Weights of a small mixture-of-experts language model, trained from scratch on English Wikipedia: 24 experts in each of 7 layers, a shared expert of 128 neurons.
Below are experts of layer 2 (counted from 0) of a mixture-of-experts language model. Rows are named router (the router's row for the expert), gate (a neuron's input weights, with its number), up (a neuron's input weights, with its number) and show model dimensions 128-191. Each number is 500 + 50 x the weight over its row's rms, rounded and kept within 0 to 999. Numbers have three digits each.
After each expert's rows: a language model's description of what the expert responds to. This comes from a sample of Wikipedia text that the model never trained on.

# expert 6
router:571523411535570490511569517475530444487520625538615558451501636516505480470504547496561501552469528454479535516521506365459498462553602530500494512512477544400492481477574353574462527517507503
gate1:499507435576454527460600571480493547492522465596536452520467541567544538572526545507460517579486476529478531490416574525521528514498509490543397538416522440513606493477560435485503468462498423
up1:590557533514499531515477517569496543462509531387448545458451559372509455520466519418518578481507503504508474446581490428539468497507452444450475475600532555485490514552537498577488571486497547
gate2:573524558505490530417480408509520507514571553385474513513530489465550551553392475603525488483507522493565489529423550498583482527522544495499474560513472561457440429435492538466421504574511534
up2:504497456537510470511549511457564558523586550470485543440429608537519419468584426385456492562492532494511424516508446543515520486539540513516456474519579423534542547528460515486513509544325517
gate3:534488532561490454530455555436451613463487510533535527473525431486470564549507459525478494557449549494529467495457371531449500472432564497492520539535547461575495526530612412521499440452508486
up3:490478566432499471514567321537521408476449453386468498504582465414498517505489489495499534525445453547542624423496639380531477527474533475533518458530412496483435532514365546475531564448433484
gate4:490561544514536550504427552469420561416547611548565520460548493544589581590518525558543477569474534480463493486497587428453525596504542508488587502515465515482574473525522525442475429395439513
up4:504453473469437456470585558556612498504469455496414567489505492442427437476541448481476539406473504474573438469530512535496551349431432548510497550504514485516473508523483439496559551580603473
gate5:560469536411550421450501473538444541641552604486460487466548592552437513518457465501473502567451588569539641466525586414398434525486557387597475538453456482539505445497517462554445481511531477
up5:428556511558449600554534592504440571433483485450558503422528486466451445407508517507447473493539452485484445517473429582595518464523458520458501495448515479432515458500464588449522488554506604
gate6:538529519538556460471548531493483439541556574509598558492467493576504388581530511513462434515499488488545485423479462505507394473480452439452457474509539489409464512524488507471474480545489519
up6:476524477478465570542481451513473559450469481515441420508547514415500545433444503487531612508478475509460558577509512505517617545519562537564562546507491512583531475448510510519527486460531425
gate7:520446510497530388492503533482528593499503500527483492485559504587509521544448604539407533494519455457489486570477438483540433562530580608469645428524471502484472428508517489546533594470397408
up7:520450461449485528489566490529435508491482439509526602512464528532440501456493509500565442534422486536497536485562477679431559529443483561496422552522434508570595560490459450420522445457452520
gate8:479438530469512438499477506529597565397510533500532444576430534519502500584479544449505397536433446436531550499502523498551497510491555436592510519565480487450412513479434584432512423518479549
up8:561601484489529489531554389537504482558593491450501530361553487490425517483399496595492550513509473515497569468457534474453479518545515562446506560574461509577546491462557522474455542535520441
gate9:551553353487449564429465520467533458461488500547538501437515565454526440401524472491517519494465504481480553578460575381530523538519568541545453534493513480500482484506493337437552503463461418
up9:388523572432571425522504513429521430472423481567499572501571473603437499465492481537541528469572431453556476491493506454517445475499422455535512427451432466467428462474559588552559505568502486
gate10:532475510507506517522461396501621529480514596429568568549476606457579498433478420496498558486476508538503555584502503431580499438537576555566516497499551557560416435511442409514356535418441427
up10:603532462477455519500526574639463446532493420545484511591409530452521436521474505557464497426443644507545500516553509440547492506512512489566477500506497450443498534439491508508587566498513587
gate11:519411506526525459524407449543441444504471536519511489505518572442533398521583442515501476450484461486530463517510476466509515552541594597545583524559592449460500490559578555463466567567433598
up11:567475539609496481494511518478495452465572545411525642532559573501534439495510627483544551520533404484423444489459438466453545510526566527532491446515622444500502500586426497518480486517476551
gate12:484498527510559456458544449547549533567529588505505419591498463552467521552449508455506540448490481465458528497484529472521489538525522598606524467534488428546499586551547545472494507440488461
up12:475506427472471470545483481579431451474530480493465546442564451511534557576449457499447396470585559502492470575521486510490562481547574593467533502509505451567537588465504346411497450387583494
gate13:584597438522469474522487505507498494480445542463580557354516428531482488447413444512493452515502534481542508539460438487515561494470492563402503522467393521574456472478421584527455431587414518
up13:589496511471577553461429513557552499473422579559436498358512468526483497490420573550516522444480442544517600615474411467496472524459461454463460424483438450549532510580466493544477508482501545
gate14:591389455567553534564478478596513516429545497544549439509509461499473481542544510542435489511526508560549493497543457500490516448515566548511521373534504507460449470475439465432498462469454538
up14:610435467512563464599483469560477570440525442475546493522479490532446511494568478491528462545491487531519560473509429515474459361490616562557493455522506516477403513470466396450466493529506464
gate15:523504510499520564511475511470467541498483483526515524517589416514547405503443468487479424531595449421551494552539630503548515475489549476465449541448498491495533437446551462465393461466559534
up15:547456470520370520577489616479483443492489484544559575504516478532452502477452494523452500524594505378510462498539534489505559565444504489484522491449536489589473519474578585532529471506590586
gate16:554550515499558471500457545493448589567558528483488525464556575564464596560531509553545441531470493564516547522574477543493429512596549535423550543503568508503533495459528472437516528575431439
up16:471489529491413396480539566587496490497525449435537454500506476398539399422461460496451582464570544381491495421444522423568563412441551497573444455426466463489471494509467555538508448448572562
What it handles: Spaces, dashes, year prefixes. Bare spaces, en dashes, opening parentheses and year prefixes such as 200, 199, 201 in tables and ISBNs, especially hyphens splitting ISBN digits.

# expert 8
router:557580485513574540397543513449429390554480581574583467542573532495506548529460557543535483489522598504499517376472555435575462471551565521452504494425546518497584549409546417561434570438401435
gate1:545566509462492535478595545542538603539507446398473520488538588560544563520558491420455426501492649584507513498536495482493550514472426533509497500486402458511535439494518466425517491419538411
up1:521571505451458522476476505575459532488540572499567523502522569455528494544466625452490452538527562572504453547471587542455555498548519569398592522464551522583450491451479526481496614494544505
gate2:476494500511530536570549586564395506606433497510488409560504401472419556445425499592562449529507452435499520451468515464456390512509553554535470553481477481422490460507496490542525501440567468
up2:544560500483485530516533493542532542510570519467407465585560466434465540483483438440520560556527573556428467497527482437388509516558418545538564513500452499547554522480481498434397555477505448
gate3:431536488406503500412583574550490425577396531549561518477485464430465436614454505493555540462490522480517392401511483467567559437415517505489513619473511548505497424493514600564578495546576503
up3:478572498476513460356504471549385461491519525502382561582473471442484418498472514510494549550479488555496448480504511518542584572459517405556495476474447477455506578472483516523546450539580528
gate4:530454449493501505472530475456487446476513632558461455556460495493551487574449535510574553500553475522506614542527557489495488479618568537545475514563502485399490508540434501478528440538375552
up4:433554469534401471455529426412444610393541482477513546498613500473403381444424501510569506473577463476531480473472515498485528485441356500475529529519445501513521459437458570449471544542468402
gate5:385607469570564428437535603385472427620523619459507531452576490518520483455482447529466498480439516448569500495498418527456431460448509449512576465434493549511520487390519522540527449498501463
up5:479487479597505473515405525441577493503470493558649496486494567472501580466473508602424499502486590459500541495450460485466484499441576394603558496486514442557498506483589546562515444432479460
gate6:507464468588502501465428390508477522400544446510460502463554460511391462542547420498502488552571488532563499526471585489600522530490545449430463583454485538490441594565560491529527514581514437
up6:644592475574479478462479468527482469435496447450511521547576425446428460625468434481493456495499488524498553497484590460562477560544533460408514568402541448446421556529529506528488518574492419
gate7:498556513532502472535443531525431545441526581429425528534476504434541545359526564465573507473457599360546573480466535424443391478457464547501493566505505480431536516497492534527420496468421430
up7:427488560503448457515431515528401514424590567550493484497498536455425490457482581482499491446397483503608524475483478476472474505308411516575478508575595438508531501542523538523357499522409502
gate8:512470597509486484523477439479512456418463587359479456522500453459538531561571511426503481553558525491513542515362482553500531543550445502477432498458448522505598525541529485502466464473549591
up8:477507484427650517452397515479579479509515483657453525509593505466479532558413478591393550438498534471442527514483522505562390462448470506439474474507426502461454540528542460509458510560509381
gate9:543507433475498472495436520502533463472550520524515548452649469448513514480455496511525499546481424529418490433575417414600431500499547497499494522455490482415554457451587469552401587514489492
up9:529475450453534408489497496438493474558493468431375593539452551444503597506501553539486613498520510512504483516616459526489525503585546505461463530412477488557511445507442517484426533444579444
gate10:501422550485410504514526473568517506560487502513503517539526473495376429448522566630552548505503565511455507477429432443529492492530553524558520520545483577512419544493555573512493497579454554
up10:478537524461494412566542465548570577510573520475493521515503468411507409503576561572552579444519568435509468393563523469550590527532527523541521495603447497511508498513499552556470448515392477
gate11:529484429537387526517561402524489527499565520563435475561479432601492503514591543501426406466511480513518461532503544384585450451569549516455554489543466535524475505494479541503547430522479469
up11:470551502509497477533518498500467439523575578564481463446489452542461568513576539551429497480403552506531484573502529423536515436555560534433543542549507569535514515481547510467506495508495541
gate12:630532515398496481483437553550513516455599420471534507547551523386474389545432511405432472449452525448490495439486540427529490445535511490471475551483604521514477439525484423534404436528540561
up12:366461465543570494510596366487501485523525497558460503446460536610458494515559427495569563537485436488517532616566469472554441571472545545486531508510397467479563511442480477437496535571450479
gate13:484431438454543552573548456412503499513526508518607475579512451518543525532527535506458505432456384509455533392433434494550519469588579436478594571551643494614429548463528484465535476535489471
up13:462606491436498490426416502474506516505506568559384553484528584587476489539429599450498542533517533551531404519432430566420537461480476581483452472461497508462406500576397432488525534531458465
gate14:472536526372511458493496515491491429506471517517621474515516505466586440463508518580475476452590529533579515524455474460540486565526507531512484581454495517504525536562480487564573462488469423
up14:470473547449487425521574582506531441531487611609539554510497570504539505561583531475458582546504517489481452546456509548477499494449516550515492561431561572492491489433521518482442506457531613
gate15:512552517501464476487465492531416528536504417513487577519563531499536552457477444518567436509586508436522506570523511455419458456485510439539395521485386503480525502518552588500466525475542503
up15:556517471447462424473507450472387480483499494509489535503583571412528595494438475551551431511492426394515569497425476517423598495533495507547461527468427559498548539473539507535415521469502619
gate16:445500453499459485574434512539385443536503429557483526523522458499471496529485576575584495511454512466479469481477544544576500502542561447450482609439532562551449526379550428512452464472465538
up16:454499407566507465495469536504396400535491447433496517476512496475472552476463507528504371453497377476551449497455438505481492523502613508414477630492483450500528487433432491446522545521522499
What it handles: Table pipes and headings. Column-separating pipes and spaces in stats tables, == heading marks, and event verbs like played, released, held in sports and music articles.

# expert 3
router:508536478481442483465510519539552514422512512593530527560514508464463471522458529542524420504567491535544534524510501485503456482540561510533570408494408583522503427489413424595522533512467482
gate1:486484468451423473472566510464457469371560472446439533472463591483428468509505443463562419495595535526533527541600490516455601432523532520497581492558425577460492329450508423445472424515570476
up1:549499632482527555483452600546419561642438552459557544477517522437415537490487506573409549471528438524516574493479540429494530571464577500460496491522574475525512488589468588530492462497488470
gate2:514519497538423606543570428536427472518499549494586500563470490461503426531507667616501514578396513542487534538526477476427553470460528480520542572449483505490521519467493468437528556472492500
up2:578472569396471519401552489418434532513579465442471503482427446505548489483388512498499448504396431558489512505459444579530526481554476541474489479488635509445431423561454606538571541462432557
gate3:403515499410493578525418479530513498505505580551435453477502554574485501446465437478488487517525467626470585440532572477478421513479478585451478510546515414507564565494550460556524511549488502
up3:535493499418469415452531588416486422436543502482535547543566513485549563451532536444506589450436554443423507567476523513457541464516489524470480533504489483516497471387412525496468445514487508
gate4:557462534465461445585408523519554472569548525536506585579448544550502523474520589555469575540481438551439508478499543436551434440543526452504533559472481509493562559534516536533481557438460426
up4:464548450508477497444499516399526597551460480445479486563430491522472452414540497503454391492552454448478598517573446545529540540521527549562515546604559469478536476518465493457443471525450553
gate5:438483529480530508449457584430442502492516443498532476528583541594445441482495513542442537457435548562541593534575556491464515589522496588524507589482524509475542524594489517441436495453477514
up5:590444495519426553503470477441543546469475569572479480501599555554472503515437462528512545499489487468515537575454541513421465559504587509490508406559528410497474527437490546585559524522501514
gate6:459463483477553532534490475587498475433516503548483472446582442492432521486474464639389587490472545546490500541459488449519485500479444487471452577397527430527486522493537433497464446472526471
up6:522549502504550547541416520529522573451484419635531474421576465472464519335520513517504618517541472462507481553453533471477427469515525370551474510596531495483502504553558506553460488453537546
gate7:482558442379468510400516556583517486460543554527610485482536438551530434520386424565506487547407418505551514531425559451501577525538498411499504553425490497506463527531484438429486662529483481
up7:444533454433492574497598574497471575444480554458523461475517498494525465522447396471526533475428534432451465561442451441574461508562460568498403498404412504481525469562481414423494641577525485
gate8:541468466561494580552412435408496556438609564544557418481478489483526450434565490555512482536461504580495549460565503452515428573499492496521453551534463526489460474470540477496518434542481494
up8:511521498529403484544555458412472550540479660427464515444547432510463491508415487502504496518555540536485428488522521605432549591535436539488493409548575454552484518517558505505489410597513477
gate9:529515447433445590373462578508505509519579407414471482463458461479501535470374577466526503536540469489544458520409470436479529515472546466476465498372481486508502475403428541542501480533553521
up9:440407489483504463520405484484483511454518465513544476545486528458449469493498523488559389529501478501486493579437504443534455480513591466560485491472493564585425462535491405545466500525539520
gate10:470453430478489501509438568513433491549495488500500490426571537437483434429483578502548455400443475521558569524396530381547552536480418371434516565481467498508426387504539498533434591493502477
up10:527487541510527512540451426481544488573575453474545434528463466546500506608562422467496442504474451457472458551523528468503567404504598557511577489485479514512532514468523514503452425503509595
gate11:452515492433528445489502490536516510532484552514577448484526648526564551503517550406433427441522531474564447543514456438533582491556596559566486499567424519484542484536500478532508526536513531
up11:518525475491514450562491543642482514552452548503477417500439555552521562536545525482500474402557403467590455493471445480506625486526531501532475566605381497439536507560485492546530550534502497
gate12:433456403476520441476438549423425389454411438503443489583626461419554507499422578547510452473505500494525460534473484496512554531493428532342481544535593534525490432489452449559535521555601493
up12:549542446442445506563525448526568453524554440427376497477513485543547501499521436511521554507496449468455421463524579482544484415502391436613532424492572571531590531558549461513496517456527520
gate13:550491536531471506468531446598450481523487524446555556475454579479551529569533527464474504486556503570627507519572445579442540508523583514396512513455473462523533440536378482518490392509538453
up13:440461496492431472425531488509436446495580490521536585471521473479383584482526491559568502464566548535553417487459509521499499499509479589458500493503431582512568472518465602469470479538513463
gate14:467628442488532559452483457528523485519478453536556437532486582459513485544532503564460497468489525557491574467538532551510529555460381437445407540455475511559433467558500514572467600428425556
up14:473485629538540579520466474430368592560553517504510515555574439575537527414502499514497598476542506469557401560534450523561519429547471585480453569475558418461452501545488558438440496504529559
gate15:453512505531456542522441481567555485540562414510494492491441502504468483507460499516522396553565533458574435486579464519506522491525543447475485533467550460529518480475533523458419524552484450
up15:538437519508507481507498488535452429561486483501475516461490516508465441501495472484515418392559466535462497429408419495483509507383555507512495515611580507510443535502492435566594429450564475
gate16:456507445411560542569478498610427584482469478502469506460523628461464425492515570394460525520511538499502488463518467493437479479500515497481501526572377553430496547408438395488566504432575481
up16:521557529569467496512487381471501526488508443510435423429480528505615610558572406483548491437523587550557492437500481558471541464444645509532476543421535543476531399562508392541476486404636501
What it handles: Proper name pieces. Personal names, place names and their inner fragments, often in tables or lists, such as York, John, California, Fill-ol, Berg-l-und.

# expert 9
router:511504491449465614478550503424516498457563557528501474615520493422423491516522529491529469547589564499540538448432443525551408531551586510434472474478504515552479461379428434607449507471471485
gate1:649524506508533535510568565596563496372597439456508493551504479491572445511483566472424527390532448441429474611534537402497426560444559564551518505534448517487562515452484488482473452547548521
up1:637597510535515544534593541546514431428576572444469528561482485468551495523477606436517502410481501428459470619542516425458436529470523505583500483539470461483532540470438500489450419558472609
gate2:618589453465443503507516522553504561481547484547530391420570472485454472496495492493549460502488431577567453536460621516562512523519574601462522561398472511521505515491516434505483557514498463
up2:448510583511452518454411474541543524524581494480524525419527492492476473388449469460492445538452536457519510576408575494537456448398503489370437491452591588459458421530439457582458567506496512
gate3:567514456539515502554596561467539513387495410494513472496426547506468494526501561500511479533489478478607498380524522503484365565544487466556532530379607537487544489432431549485552562529487546
up3:501542459612519441522518462527484553539625515556569532427498487527498586486513406530478574372549466483464527477439398584467460535409529479566438509569470558527497529511544571491539473532493612
gate4:489550396481551499474555620470572491582548502564531505562470515429501517491524482521531512535574548508447552394552523459514386390452503511484495469486550461415536486494567476499494527487516450
up4:554475530441597523507567469550530460442548490440576446532527469597533543526582520522517411550487540536448443499444560415478439503471483469577607426485580521532454450462410518526503494464439516
gate5:563569404480541511439454544488559549521448620539566502526501525586522507586476550488439512537481546500549423472430484587482510499612595469499391583437392516478591566526443525488493511552423469
up5:540499596493473540464476517543514588490521563544494522440574552419440550490456411462494476511515540562494471508553487538521514498482579538490407490419499451490494541619450542575509524443600483
gate6:497543507508438529522584562502545544390496436524488471571510484497440559473466450504568494470572532490515495554400514544549494408531570423521481590515483563488434443518527470535398380612406433
up6:522442525555407481572525431514450545535515471508434453474524554459514427464399533533520351487524566562520503520454485468445439482505575527476471535558450574513481477424495460514620510483545528
gate7:496571629451452537481546487536533492441540408431439403444535596433512540440527468498544466560515492462492529368419469496540609512434672516486511467541462500395443562426431400465562589532469564
up7:544472505447452472497565406485460512497492463455480478456476636489486624446455480459498456578490461441458560385438441471461585464529647473524429449568469608502432542504489456472446556442457560
gate8:466494409480589619445473508537541518539569581517490545482516564458517368479544487600581578451486526527490448442450481460552555532478555481452531551434576510534447446487542455535461494458524466
up8:547475517478382388556473500540476524481421461551426477399543453523483562497631458577450475501506413433585510441570512471421472474484585458561521585598512524532621543443507503533526479544507518
gate9:602486560470533510483543521566599528543414487445587498537482502518600438567455521536464447519604492499508508417391541417540594536492621500465485473455412459519484474583511495529538548455441435
up9:484400566474527509551501485509486511518498504508487595581464513481452553430534526442532491562385553546503566538573503575453444495575422533485490499460544544465572484394511562435460456508455524
gate10:477508376473462458494429569454507513440459490558545411551471512481426528513507496524576531552556557514486457497506652468497516476499539407486487492596514561518433475408546447505423498472473442
up10:490459560555558502448473499548483560574581548428557534417423485551478511461549533486452444488496524475437563487566465503485498494571487593475538410467511495495582512599429523587503532483537460
gate11:503467454455534507529546381500452600527405548491505512561483512479498503547482470573441474437604571501572528510584453489448542441523584443590558531521398418581563587487505461524559417475527420
up11:514488437513467469456578446517458605523534411510450516548574542573477558567511562546547455589462542649370448473488481531515542371505498492537490443492504442508513529478546455463486450525466447
gate12:553468591476408532424528520556498505477446525541514442469620544523476479566460517451471490607566539453552518531473471605550514577470496558536467497522489479550583484472480412573427525509452497
up12:432490482502543536541444606549482593477465449476563488396470503428524506511474569498566517371490454511628484477528435528511460425455554495525564511501549531517544594434521478448456466564529498
gate13:499528562531514504548553517393607533381580487454460510560432415530466504445450518513475469468408479467483515460519492449564495500451434479504497469573599516482499387463448447546412584554488540
up13:493568537527458478505533369440496469434487406528475489481497457483490575506436519491545550556520495549575500482527454504484389510435469461528431449618562539447457490490449536557408491598512567
gate14:589368518423491549519490500488420449468546541471507435557529525443500541485537435430482570456444458540533487492462430504447467516483516383453435506481507527443561490471432410502501426428456468
up14:532406498462561468497446483442468490504538529419440405535424486478499543435527432521419509452492394516509463473487463570438545489482493374441515460527463486504626542499475420509474441418473534
gate15:421568484458504550557543541484532469450587434541586472481524502478482458503459464543470528475531465413487467544518535587594548468548579577592469522487529446487506451455491432495520562563445405
up15:535414488455507478422506429595447543500477571485465513548478551522448582463514507441502442512448528547459539425418513482476477550453506400421530409530518527472516535580482547449530419438491592
gate16:510494499474588426463467498484399512484491445545538508501518466468541537515586539602480490515507472517472517517452422478572393492510412555559515466548522627559357433512518494566428507477481598
up16:512498484440441448412491570481467526541531479482653515523502390513478529528617587610496561474398536604530502549456462464573482441520408545485500501488556602492449507529475476500381557477491589
What it handles: Table cell separators. Pipe separators starting table cells and rows, plus colons, semicolons and capitalized names or nationalities like John, British, Houston.

# expert 16
router:570522462473524540488533403482537368543432638554515451560466510457615473496486464492425473543507543511436533475529519457545516474559523564466571353639478514482463544505434467563520531506475473
gate1:554473584516537499499436453546472444507497555499446530513526512480476536479577520486530519515469495470516576541455543564548484508502443685407463502586561501430498381527422576485532489511503571
up1:508483496503512466495514484469531430543470501519516544520432579477508505504491498549560481517492361531537476442556539453457472467515480551485443455514552504493499516512509430474438443449506484
gate2:486530435584452532439486426475520437564459592597582597494527584469541495524515516488461468430518496494471431481455567497472467581414483450473541398491526532419535572539551546609517420496506512
up2:429551419503528455558453540455372582435519505473433527553551459461518541428536486561434511553478516494477521434517610659461461483503479535556483433518493556403474473534541491482527443442519482
gate3:523540460358457486481513484604570531438546543507583548483443490533567588454506447506437522544489538487470464593539510462550505565573470408528565562590508531493473500494515653498463459552465502
up3:496439551535580538578497494440456543581469461585471437534571486472521528586494581469439515561565437521436533529506477503500511421487522482457561436525500494577547431530470452501534533438483553
gate4:522430505444524519581504432472521372542533565507497412569545554457599472587449400474470462523380480588505515525539506469528390578495565530528503522588509525498459506510458410578578516465510513
up4:537405531367450535547542497486565468517443528521523488499537496552497428501399512502489450583425468536511436557495540481526478463481502561552450574560470545491425478450452459512576596439476490
gate5:528501432510419547519461442600551433455524553494547486430553440539535520478443531444504349435517475535493458467517458505475569456513493495456498411458443574537422509565532373457432436357534415
up5:450479527479437530527486468567474458466439596484513557566493482490559567478477516487489377439595521511485416503467488564493517516543425459456457490484385543439491540483519463488454436426532490
gate6:491453529504594532477478517509520639501479588580587511591514574519561436502515423583497472381496519454382455477512551582546575568516451475439545470615496580502474428611406561459530573464502464
up6:545456516539433404449473444520496502508449425480522466519495493486482514500584553453509496598558564462494527546422519485479504491484529470587478567459547559547523577570511477565492551493577495
gate7:439533456563555477501428480504580486580488646479605526530474562543570457556519498461421411518512482431544459477471518461582439561556431544498478455462458482599502538439512526546627456540525483
up7:423415468426478522483482429577493547453488557602550441465604537575427419508458423585529531554477449510567504515523415510527535547495525503535506519510512459567584482416562398442487534472510516
gate8:520539527491501433486433519421529414418482522557605509544447407519581534457450467510448459517534529533559508481494527503529396482484442509524458461539490498473397526513560467556511509518544482
up8:484438441458488507377531471553500594508522511475572490437514548459486484533534523555533493518403485476449534510422412556528569504445469457438470529518547534477498448553407508503405432505540437
gate9:460535415515465530464467450450518540540478520448458539543509503581527434564528461446551513556475478468567462575546398472509554429496518505514449516451483475516486401524454472553561463455527477
up9:490579536577407559571549534522550479467543399537563417460526466543577531467432420486514479461508485520522360510441556490545502581422444483543496544485551564515510400552493508546509452458444472
gate10:451578494468568533487515434514576460531514485502512483504473559459558518550469538480520541511466474406542436485503419468564471572518529445443538577434447424526524481455494508534556564517434525
up10:562508449452561380526525544495442573461589474467563511509469524532531461503492536551472521517565536484559529578450564519458515431515496505503581444547426459550503485499564513490505479439500453
gate11:499499519476457442502490564417601579418476591447546466489448498521477469399586552497513490589507458413550493572474437589585507488574510526435520447575426474477501523512575574379572509583421471
up11:516513497555490607477474582446508407641528445499520465453506488558460506490508563481507490506548580559495454534540579398486468483509542471506482497481465455521485574510399536579411466457539523
gate12:434509533464444389550450394523460429544479548491588502482423529568483400559517495615435516503554461472495530524485478485644435476478447501471460478533498549477403539507503460493485442516522491
up12:569432477497500434511503613521497487574503556472430435537534403584512581494505480510455488607491491540499502591513528443516405490497559377598454495557495450559514484478546412429572520532576491
gate13:492542518472442492486500459657481532519403532508436402544503549501537474596499511477446481542443596466509559528421502439483498526475446504490520563571510492551531464581506583484430484522532474
up13:441447542536530519510477554431466523455532543511491392540526472479464445514452510513564532516539562492570504498456463597360571598490549526490364548536460470534539434527460526557486518537526528
gate14:443523561432515496518546573478450492424547556595400439525506507466500497570408481566541499504506515535549438528568535388560507475533395590457551425492528487473526466535523474496509429597423444
up14:507562520490532549488559453534401503513551459486522505436497547501466520489513539509565505524531442451520482480449503455494545518505516462482553506480517502508397523461597468487510466462464441
gate15:572481522497496500403540463514463457443559423495452521512472387463519524505445513485513456471493431464378570473519629598439542477475406468511480488515551537519380558586520452552484523498587459
up15:534500396534565391379455424529515498486485480451509573447546434522589490489393550539577509470415500405443527536544501508349445457442448512460489543457513478494454510489536502467495528512508466
gate16:551500487526481490528530528520571499514486509611477441519507544463378520544487560561516520497488515516494507495477529521482547498573469524508515483549512449451452522458463543566513521539377484
up16:461558524489480540517518502488573467478528590507505576557409483512452453466523454454433461437563420562493511603518468439569432572562470512481464505405495481551401454565513482470357489493474487
What it handles: Noun endings and heads. Head nouns and suffix pieces ending a noun after the/a/his, such as album, government, brig-ades, firef-ighter, am-endment.

# expert 19
router:588556469425556541506549389476504437468478612497551497533559497466570463528511519591454383473416541450445476488501550531582432425525470558505504428613439535493562507489447458536518520468482470
gate1:480502488498451470410505475454481579440505599524548489440448495519493451468486636474369568521495549498462590464543510529541576431416470505612495497547479489461540507548552546446425499464487513
up1:423485446586427479490589561438515434459475521516480454475369456503556477521584412550532492461483479528595424511545543590530517502560545603517450519579521405480450499449419484476466494470486448
gate2:543502456462479501492526477515520495545529516485460522565552517510479493639428511529467520439467620564509455450505518492489379480489477537479510476589493473559473529400483444441447512412467621
up2:478430527483508533548483426531481507527586523470469450557556438378433463479508457472485466485438436499550446498528452411448444504469613609403441546423483548528448464576518509493467515514471480
gate3:446390562409579440575476525509528526519487541468450444538550425557563408473447544555544574466502535453538453486536546542593536407533476506438525471524490512501530487528571505530452406515536402
up3:476530525401448469502540530545450423546502562519440498476497494486539412426447524510511463566574480426520454505570473655465514515517424512487502588594506539612557445468449595518413497493482564
gate4:459528489566460518560493500545501537509378537596511428518447537542497433512486478446524445560369422435491497480564457518554542525490513504523517516574416532458471476516482543484532511508535499
up4:511438459543514555445523467589505476568503498560458449438565407489608558531491505467459568540579576492574529503485475421583537407462510493481515496491507499536498539575476528652558550410367521
gate5:527487453488540505419501475521600463509538544523512413524532489496525430533497527502478497473395450593560467588514568450474527394516477568491497516394443427494531489465553428510553507527466473
up5:495563519481553499523543570482516489518451430516510482503531478471466480582493549508484537445616485553513398512505450490477454523493450518462511390466543452521413485497511500429580552539543554
gate6:501485438431524502488505606544420515500570565499523348484535502463594498478524472583522527463589527542428439516459567519529510533457513433527415550508420493500470588599385513546577550484459450
up6:510540439497589564470466550523478593559526501484530343496459471486457538494459522456487493475510498581477456503447577486483524524516566464527510445434446472473478553584417542492524491526467367
gate7:582545566540428493480517546489467474504543552485444614507490412440575519518515554519462560478501451497581565476492571409463578444517538552575423477350484513508487514571544451512565499510406561
up7:457460566423591458498487506526608508518432462460505427439395503497553552408411516566578470408540579492547457507474532418577507486498438496410576473484489430449518538499548526438449453534484586
gate8:340531444532489528470414417493477633509485537407547459447450458473478440551457514504511555491436456482499566543554598571485639512456527425446508489529537489464474535574524570515521487509538491
up8:445534491499538460492508456471489494497492504473397528505511462494521502430458435490595494430503411508408435432538492413545457467451468486473373511443505465462565515578560452633515434552467503
gate9:583554542454485595440488521521454578479516516465489448525538567481558518479519521514518467504464555526462494496508407562487503487486530528545541496526456545589461505471527495503483478512434413
up9:500508499572537516519567511520556546580554555556516412501401522532515535446482550474564512517475492531501531526528497433491533482518508483490506512499434394490564530627516524486539547477451511
gate10:397493478497500525498510431546612542472519491442533546495552543481432483454489420568483433459451469468466431517492451554551441512445467538519479414480463517553510467518570375454415518456508397
up10:483612417528482518472385547366571502535425507516481501498536514416502538449531486557489474465612475490517504581589477511532466563511455480547581499522453459410413486475486438504510565513416454
gate11:537527483538392536560476422451551559474479446457426418483496520502524647627461524453427510511507469574573432505534431450462432477516480515476462487490333472539495461430581422480521454491419466
up11:493448481507543570517438497430555510496532520514571481523450441491523495526502560554443374472558465628508518572414566487459496399479548488477572522544487554517408495534524450546416610436427582
gate12:527570483543658506484449403476467566598570610473572557532522455523504507574522466516443567475487503494509510568505460617463501436428498501474555502547426521538619522526526489533508508523480490
up12:474509491559484457531452364449465530562556517541405521416502471517491466631446425629463531475528469527486510477499527526508499581565490423520571560515497583469580624359512446538583523544524514
gate13:505506452469476584500570510582501479483474538417530449476487512474528462569461533611474481523525464557519481552489489460505576432503471477491484491539535585467481408403446526469551484516451451
up13:530564425544539454483433371529525614527447439563432455447518492478426467512366428494497517546489608538435494461470561516529453534576555514485488443497498472509511502624480476486418511483547493
gate14:505449463491556576429572469494542565448535576479455552460493552511544508577432508551527505472471527534509604518497492534497470454469474475421465542501530638505455467453462408529474441422457510
up14:502500465485570482424652439445526507576550537531507476550550501530525563581440405525480529582496482549475485475440451563441479552452462535550431408639437478512501480550456448556434512520581416
gate15:506528565487496441469608506486553430492545563509548557481393527538467585480550496502543528541453400571433448499488509434459497464516517519461440549484487514484509494554554550408557544490528585
up15:464475504511527620464334492499427508494403456509467488501565493500606492588502561469448551504555558447489524485509505454518589552448480514555529481501509541540471480455458521490411508494499421
gate16:433504359487546574515519368488561467459501526545548538500529454565461481413490564547484594523444491469526456569489524517499478469547470510413588561431453447485542532553489621587472502535470466
up16:451405523558476439426474480476454497541558548470454530502405577544468473456462520563496470504506526522493693531581439512524573550401478429422481520528564478393476485560522513566581489485469558
What it handles: Nouns and verb endings. Common noun heads and verb endings in prose such as time, years, series, used, and suffixes like -ues, -ains, -s.